Experts of a small language model: 29.5M parameters, 4876 steps.
Below are experts of layer 11 (counted from 0) of a mixture-of-experts language model. Rows are named router (the router's row for the expert), gate (a neuron's input weights, with its number), up (a neuron's input weights, with its number), down (a neuron's output weights, with its number) and show model dimensions 0-127. Each number is 500 + 25 x the weight over its row's rms, rounded and kept within 0 to 999. Numbers have three digits each.
Before each expert's rows: a language model's description of what the expert responds to; "raises" lists some tokens whose logits its average output raises strongly, later layers aside. This comes from a sample of Wikipedia text that the model never trained on.

# expert 31
General topic nouns
raises: " ", " and", ",", "-", " in"
router:476468513528491509475528507478510489528500486539516505473518511534477508522494529462527489482498523476508500539503495546476493491515489504473475545545498487523489501486500445526525485532466481543487442460523513532482472532509480463473479483480526462533527529487508468490507484517452535485535476477521489480524475492535497528535535522510456529488524479536493481466495557507477511515525
gate5:503497461531515523501539507481481475524516524511531496484555535489520489489507488477492542516484515467513485513476519517481483496519513515516497499497498513460472505480520512516543491500525519519478477483506463506511479496482501491533470444479446508479497517504516458514508525518486488513488519500503488489477481494479533499454511454567511464540502485506505418563456439487490523528530
up5:501483525514481524493489433493503532484451516483541451477505492464479493471510474518542496501513451507505488554505495491479519524460509523467534503515529559496541492476536504469501510452543475496541513484518502491501522505513476528518520492521525464524505504496466518537454472515515490524524536459499506478512534501488516562497512501468497511501526512502473495468525544513484473498476
down5:509522496483485493483499483510537505493503524464503481512454489525524451545499543474475491466526519515498492489484502536513495489494507536456542473503500492518515470471562468484485540551485515462513483516505499547485504531520504508536555506520497538513495458473490548536519515497438502528502476507482500498524493464474550506522536459504483545536529500491505484497502520487490526478521

# expert 22
Coordinates and mid-number digits
raises: "4", "1", "3", "5", "2", "0"
router:474499515549542527493496527485509500549530472503516503461530512508485465473466516459520466485529480468525515512509537529520508485529528520508490500482507503507478509515498439531508469510490491538453466491516509528541466476522505488474501499481517490511510543503499489482487518496387511496502497456496506506482463480545511491518512506507477511496522477538508510499499528526457544499520
gate5:500450516481522497471489521492505467532504507481496523474516496471518472489528475467512442488510493477487472485467517497507452494494493479494512548478494525492531492535498484445501473541469508502516499493474518547523469485483497486492552513465502484485508480500532495472512513490441552512491452481508466521475482519486494557540521481547474516491552526506500461493529494503513531531540
up5:501485481495508537541518515475463520527493442509497499468512483500517455511517488492489506470481503501490508516480479541502492524499517541489562491489510466469506480557505530509499522552503477526530500466471496488514493491496498507435534505530526449526491484500514480544512458550512480532516517555484477509494527548504532493487503486511511479501529519468475487495499514533467533547465
down5:552529499486464522468505501498498486516475541484547512502541543501544504465520451537520495445505514456483492518513498512473482485518474524573505498488488496488483505499520534506580498495460533504433510530469516483497502478473515557496499510504550485530473477525509516474494520455487521486517539514484502483498456490488521489504514494518476489501471496486476503504502522506521508507510

# expert 21
Table and unit separators
raises: " ", ",", "2", "1", " and"
router:459478496539506553487512525480506549519532508474502519448494512496502496490500526497534488481535515473533496494492515516482550487530514494487498530514516488500499502516498460560557497522475495491454484492515515540529472477488518462498499499468517471536493543479499512500508490519414525535505482446474527469499457487541508506531519514517488522499521459526494475504511504521471535509514
gate4:451522538478537529486507462534562468500533481502482487496505455497497520506501476521469518484530507479518527512504439544496516502507479517481508523478519477484513534498453510539455451526476516475504492512548468522488493506511542540540544507502512480494498507516479500444487484545456516498518477500504509500484519508530530510487514480482545513512488470515500476543480478475532529518504
up4:503515543528481486471506533501456481501497516508517464503531510479467502465496515517503487514513516485500476491464507486519472471521481457516511494500478490535506498529516452528537456470462503535513490521485494533492512515507504477514513518491514496485518570530526446417468490518467459492527518551498493501501523526492523470498449520467512506520479501519455444521509502509498531489535
down4:511509550516540516502531512487466492509482544521483475529503519496533501514501483486521507526561492495500532485506492559489469519466494511457515489513452522487488497485477503549467468494538503503496514509447512531490521476533519497535486455453517506473506512549470518549458471478492487497511494490563519513539511498497513487521508525512513508461515458547496492515510481489461481483469

# expert 11
Clause-linking words
raises: " ", " in", " the"
router:480467503529495555499508515499525480503517501519533515448514477553503506493501532455492507485515479492543507538552514564496491512513500487517507521467533524533508464507504460531509496528451516512500468446483495549522479531467485500489509517504542493503495524513540469499450468548459494488512471475509518463499496494535517527521514515503479524480529494506512480492489526493475530519548
gate5:507530498484528480528550544478485544496494475493529494495514500521507514480483541483563505510523467465529490515509505548479484488490549519518517537500502506461491514480523526485483479488474481489494497486504475499522483459494526488504467493510531430500515537476484485521557443521499529502482550475474520502542487489489488459517537506484501493462500552513521529457478496484484495522469
up5:522517493548492521491501476483520519499515505504492504492468542540506485503497479518469474507475474495515476520511501481527481519514520523505448459465517490519477472502465480474492486498535546529511516521482512501540477468521468576506543506457492501490466506459485538499484460488493550433527516499547496504508480518492530508482516496428530512464509519531496528504515485523537495510512
down5:443447467494505491489490529525553512469539517496502484527528495523486534497509483517502498532481524504496487501500535477507460526517559526521496481506514493498532506513502486507531496549509484516535536497536525516485490503479528497482500542506496491507496508508465509506528503512434477451530521518518492519476467518531507540496515474445490562496527522499495530464533510562528513480526

# expert 28
Spaces in foreign text
raises: "s", "d", "th", "t", "al", "l"
router:436448491514525538496537518470502498487517481523513488423499493526485476497508497462505515504520501513519503504493489564501534477527527492528474522474518520533505468502504485499540490519507474525484476447497502536492449487497470486492486497479522492512513524496488520496453519524477544473516488470491499447482479487537542486518528507527493562470525499491480481458496533503494537506532
gate108:488520524502486517499517503489512456508454530496490574555489497506511481503516519513461452465501515486520483504491509527487518483509505521478456536443467465522461472523478497512494482506504489465460508491433500488493493476533560501516503468505473517489502463518514466466509513527476526502521456481526525536484464538506506511494453497463521504515511488515514506535468513495478531510536
up108:479540494480494506460474459487473468489536539474510484458539477475502508530524451505533538476513498475543493500466520487473489540548507495482518524477493542521485475514511464530529515538503478514492501495507557497514500526510497485585485547490520496508507532508492510475513510471507461498520522504479522505507545511464494513511507508511496557516484501507485520512515472557511524465495
down108:488466472555478509513534526523500504507471511548511485526466508428482479497504515479500466514518506467509460493524509491480511476498529447475485477474479509500491490523535530506512529503497501516475486473499484527504502504497504537505538470511469554535452469476513527508463501468470531494471502491489457512497512473536481518496502469538517506436518516528564490519496473518509529480468

# expert 30
Table abbreviation codes
raises: "\n", " ", ",", " ("
router:472497486516496554453518512460494493520521491506511506467487498496485536531500513456531529474520464491539510523521513551494478504581503498490505541484509496509513483502484447519519512529478486502469441475533514514524485499510509451507487500486517497542508524508495475476487517549430518473530499485494512494478489506525527506526504507512440528495511478506483457466501496494504546482537
gate3:465504507500514540457512515505464464512529507500515492503544509515509500490497446523462516514520503455466531491511499469468472509523526467498494502481490505565488489484524480501474453495496437487496448508550487522534507477489505520466496506498503478487472492487548521484530508508474473489479486484498477473546508539528461491526484492548518544522509546498543486497496533483494465525537
up3:513493525448545495523493493527500525492515474446546500487509512490470493497519507486499543519524521549484522522449480479458502533495499483525496460489540475479513480484514507529509483492459520529482525477503501515518507504474516541492495486471472476526514515494525492464492505521476532527475455473543488474480435494553500486499493533496535528464484494515507530511477446496490482441481
down3:469509514493505504499511468474499487473490521470482501467458531509491508465523527514485557511511493514517502497480486482521485498485475514502491487503478529519474482517486499476477473494513503517532513502538438432503513506510480494495446490545511500554523508501543484464480471504530537483455530499520467564478508507491513569523533491485490496491434536507484490451518509477517469489494

# expert 18
Census and statistic nouns
raises: " ", ",", " in", " the", " and", " ("
router:450468549508538550480521531516521509498518480495514504477491499498504491495498489436531497466563488478509533501545497530484493481532508505492497520496548509525481506500491477527539506529508480473478466470495513561512446494494489465530496501518487460546510514489522502516507500515423506503526493473505499482510506471507491485525481526510465531482550486535502488504520504521479556504529
gate3:473514543512473531470516487504520516510483480527521502496472552481506519499484482479470464485537531472465523485457504510509524485505506490539474491451489461499544513506498515496526539492504518493501469498494492565515448508509526492483539469532505498538533479503553512519499439482474486520530511464472490521503524489529480495470529531513472515508541543487480461488535510455482503474514
up3:506492466490497487476495503508457496512488484500588464482509495488496479506545513500473502461521504482471525515498461549503486482454542475482477540556496512500489520494443489490531564482504493472495479534473518503500450533535516483491510517494499501501553536494494548532514477502480501516497506477531526510545473514510479505456509487531450498468517511502474483490495498505505500461518
down3:493517487515540504512466482530507482528481468506476500516450480473526508507516548471489491519496490503490507489535568486525445539540489536496530509490490504474462466491485484440473485504488499519527549525511518512504531518488506534479534533550476458499481473481463522503472503482455508467495476488466509557488576494485509491488505493475497477508503494501461478486527507515509506513490

# expert 10
Suffixes and adjective stems
raises: "s", " ", ",", " in", ".", " and"
router:501455503519484552471506527460522511516498495502527497505498483510506490510515523498486480521556477505528516513525511528545555484564520487495493488508549464501518485527500447508488486521486509499504466489501476565498489500468506481487488479493550461566510521495498510475488517531459508506487474470509469480501506505549487507531521524489458516492539462515485490498502547528478527456528
gate6:480496520494487563514512479448479488523481512525499532499525501521489494505518514479475513512482448486497499512526506496498526540502524522488491506445523510510472513489485508507515483457460503518463479524486469565493478489483470466472522518486524505541474493507488493469492470508492527548532492525508483532488525503498491487511521502529484484473545503490492493501440472529421536431483
up6:485509537476497527496512501488483492472505476522458519482456512465464465529525498455527515469529513494503476466512534492537477473533491498502498481555504498472525512476518514531494521512528466466534554486512534456480526458460502515458501490496497463525505446508515495496462553485474509536535515515500499512496515461492482511497523506529520525532468477465539521503518519474484509532466
down6:482465474459487519469471497491496541498543532460492524513501508499512520481474537528528517536470476512545519443529515511527574493519501471468483505501531506470477488524491483496491517542503495514495495501537520484532483478509528514514508509495512487489476560484515519462541478541498517510489539483497531507490497536483495503529525518469459542491550531517474479473466492506487487541470

# expert 6
Word-initial letters
raises: "ill", "ur", ".", "ing", "ent", "il"
router:486472502536519568498520520486534471514522520478505531430487479500500495490463500476548456514519490482482519527509523558512532493513502490513492526496503508517517485534474464503502486527475498512490468481542457535507484531522496483515496489501544490535517533500497531494484510549444513499465481467520512508499505502511537487503529523521493542495533483551499502451455536497523525496525
gate2:533458543533457491482521472466493468548521514489520551529474546493434481495499489531495452513536513495508472507514505534468505517494501496462474529524526497482519517467483486483515506515511471505512489514476482513520487491488502509511459503477492452513558525455536484480472507489501487535475532486523493499532481496495519462496460541487523506502532474514474466485494561491482490539500
up2:486462499487501534469492516503499520467508488446478508512470461526506500480463521476502497480522544501477507509485454500507536490523471488508524504505449471518488477527491486485518528543490498518540467451488515501484511564498507536486473481520524486532437495467496508501498509495519473490488451486509472513493520530486488524501516545497513598517529466494540517506476503480539503498500
down2:506539507479503489521497520545516503482464495522505491486459531524500487505511504523501506489493515544447458506468540483504502505508535461548523512475521536506565501471499495510533499518537547478544525519545462472528556488495515503535474507494512517476504523481479501489464495558499439497491454476486509525493509489498501517536491514476496523472490515468506475518538484500477546490521

# expert 14
Verb prefixes re/dis/co
raises: "s", "in", "-", "li", "pa", "h"
router:468473503500529525499534473492511510510523480498495518447498494502486497501470514480517461512516478473519532516504516546501506518510509489509472514513490465519524507501513453522508482505527498494474435461516483514464490473516477466458497520499514446574519533528542518454468499493449537481519476490463497496524473497557476510526515502489477524452517487511484495514497506473522534540545
gate1:517475493553508562476461523506477507511519492483469480506549465513527512508504533529535496500549530511507492525514522523499506528473488542488489483476488511463536479512498488458489520529515517496529512529511485525485470522522469506480478513467522485497494501523529532566474507508473489471527469495484497459495532507535518468529527576524522466538505497506510479501482472484529522537522
up1:536484486511535537426526476481504467515487500499515489458505479521535504497541474473495488457469531516522453514479467554496488510488522493496512473543471486527533534508500477510485517481499479480507504482513538481467510498498541477537488465526512483533528521512502535505502488483485469517501533518508552510507465516487527510487459530497550537495515470453538537476471515509490496500538
down1:517536497530463482491472513481489494485515475470542514500517539509478493539473489495518508485493476497417515495467544521482506468509476500583520504481538452483447488445522501501522498487479517483452474503464454462505525499522513528506535517501512526489501511478522493538490499505494482478494529482480490528525491498507498457493516479509434473514493515508499523508484463485533522510508

# expert 8
Proper-name first pieces
raises: "s", "g", "e", "t", "a", "i"
router:466485498514503530480547477478552497504531462495508516449468522522471478521490523486539521510516513471520511508532484553504533472493524510490514543495481488496531483541519470517521463527495508544446465497519493504486466474483502463503531484481523470501508515476512490471493491521455531491506509457514508451502487488530554512524532509529495547455549481506480469521514518483509519473504
gate1:511505523530538525497500522524499472498521527500526495474483514494549502513509516490499497529477502494525555496475491493515522499513519547471499496535511512488515475503475472449478517503483492518504520477481542476492480560500516533519474474506481508526492482505513504499529488461497529522532439442500446525477496483554456491471504513507502519480493477513513460446492495518466523493586
up1:457507449475510467547486560494494477516458477515468523497509491453476556509528514459493476482547521526508518476508539487510492497537534457485521489501529504497480490516474501517503499492508520492498504515476493527486499510506513530491490533483526507516485485510514521533485517504466484516525459517492488477485532454475538509466471490511504525497545436500483480467526458497486459523563
down1:499496523504492485552530469501479491478521489478496456504525545488501502460508494513455493503503474451496484508511501456472516519521504485523506509497450526491470499485465490565521519543452510533534528471514442472547517505542479486475466508535521521463501490524502487524502467474521546482520486480506529479470471496477482498500520542474501524510518459520530465517479512467479485502527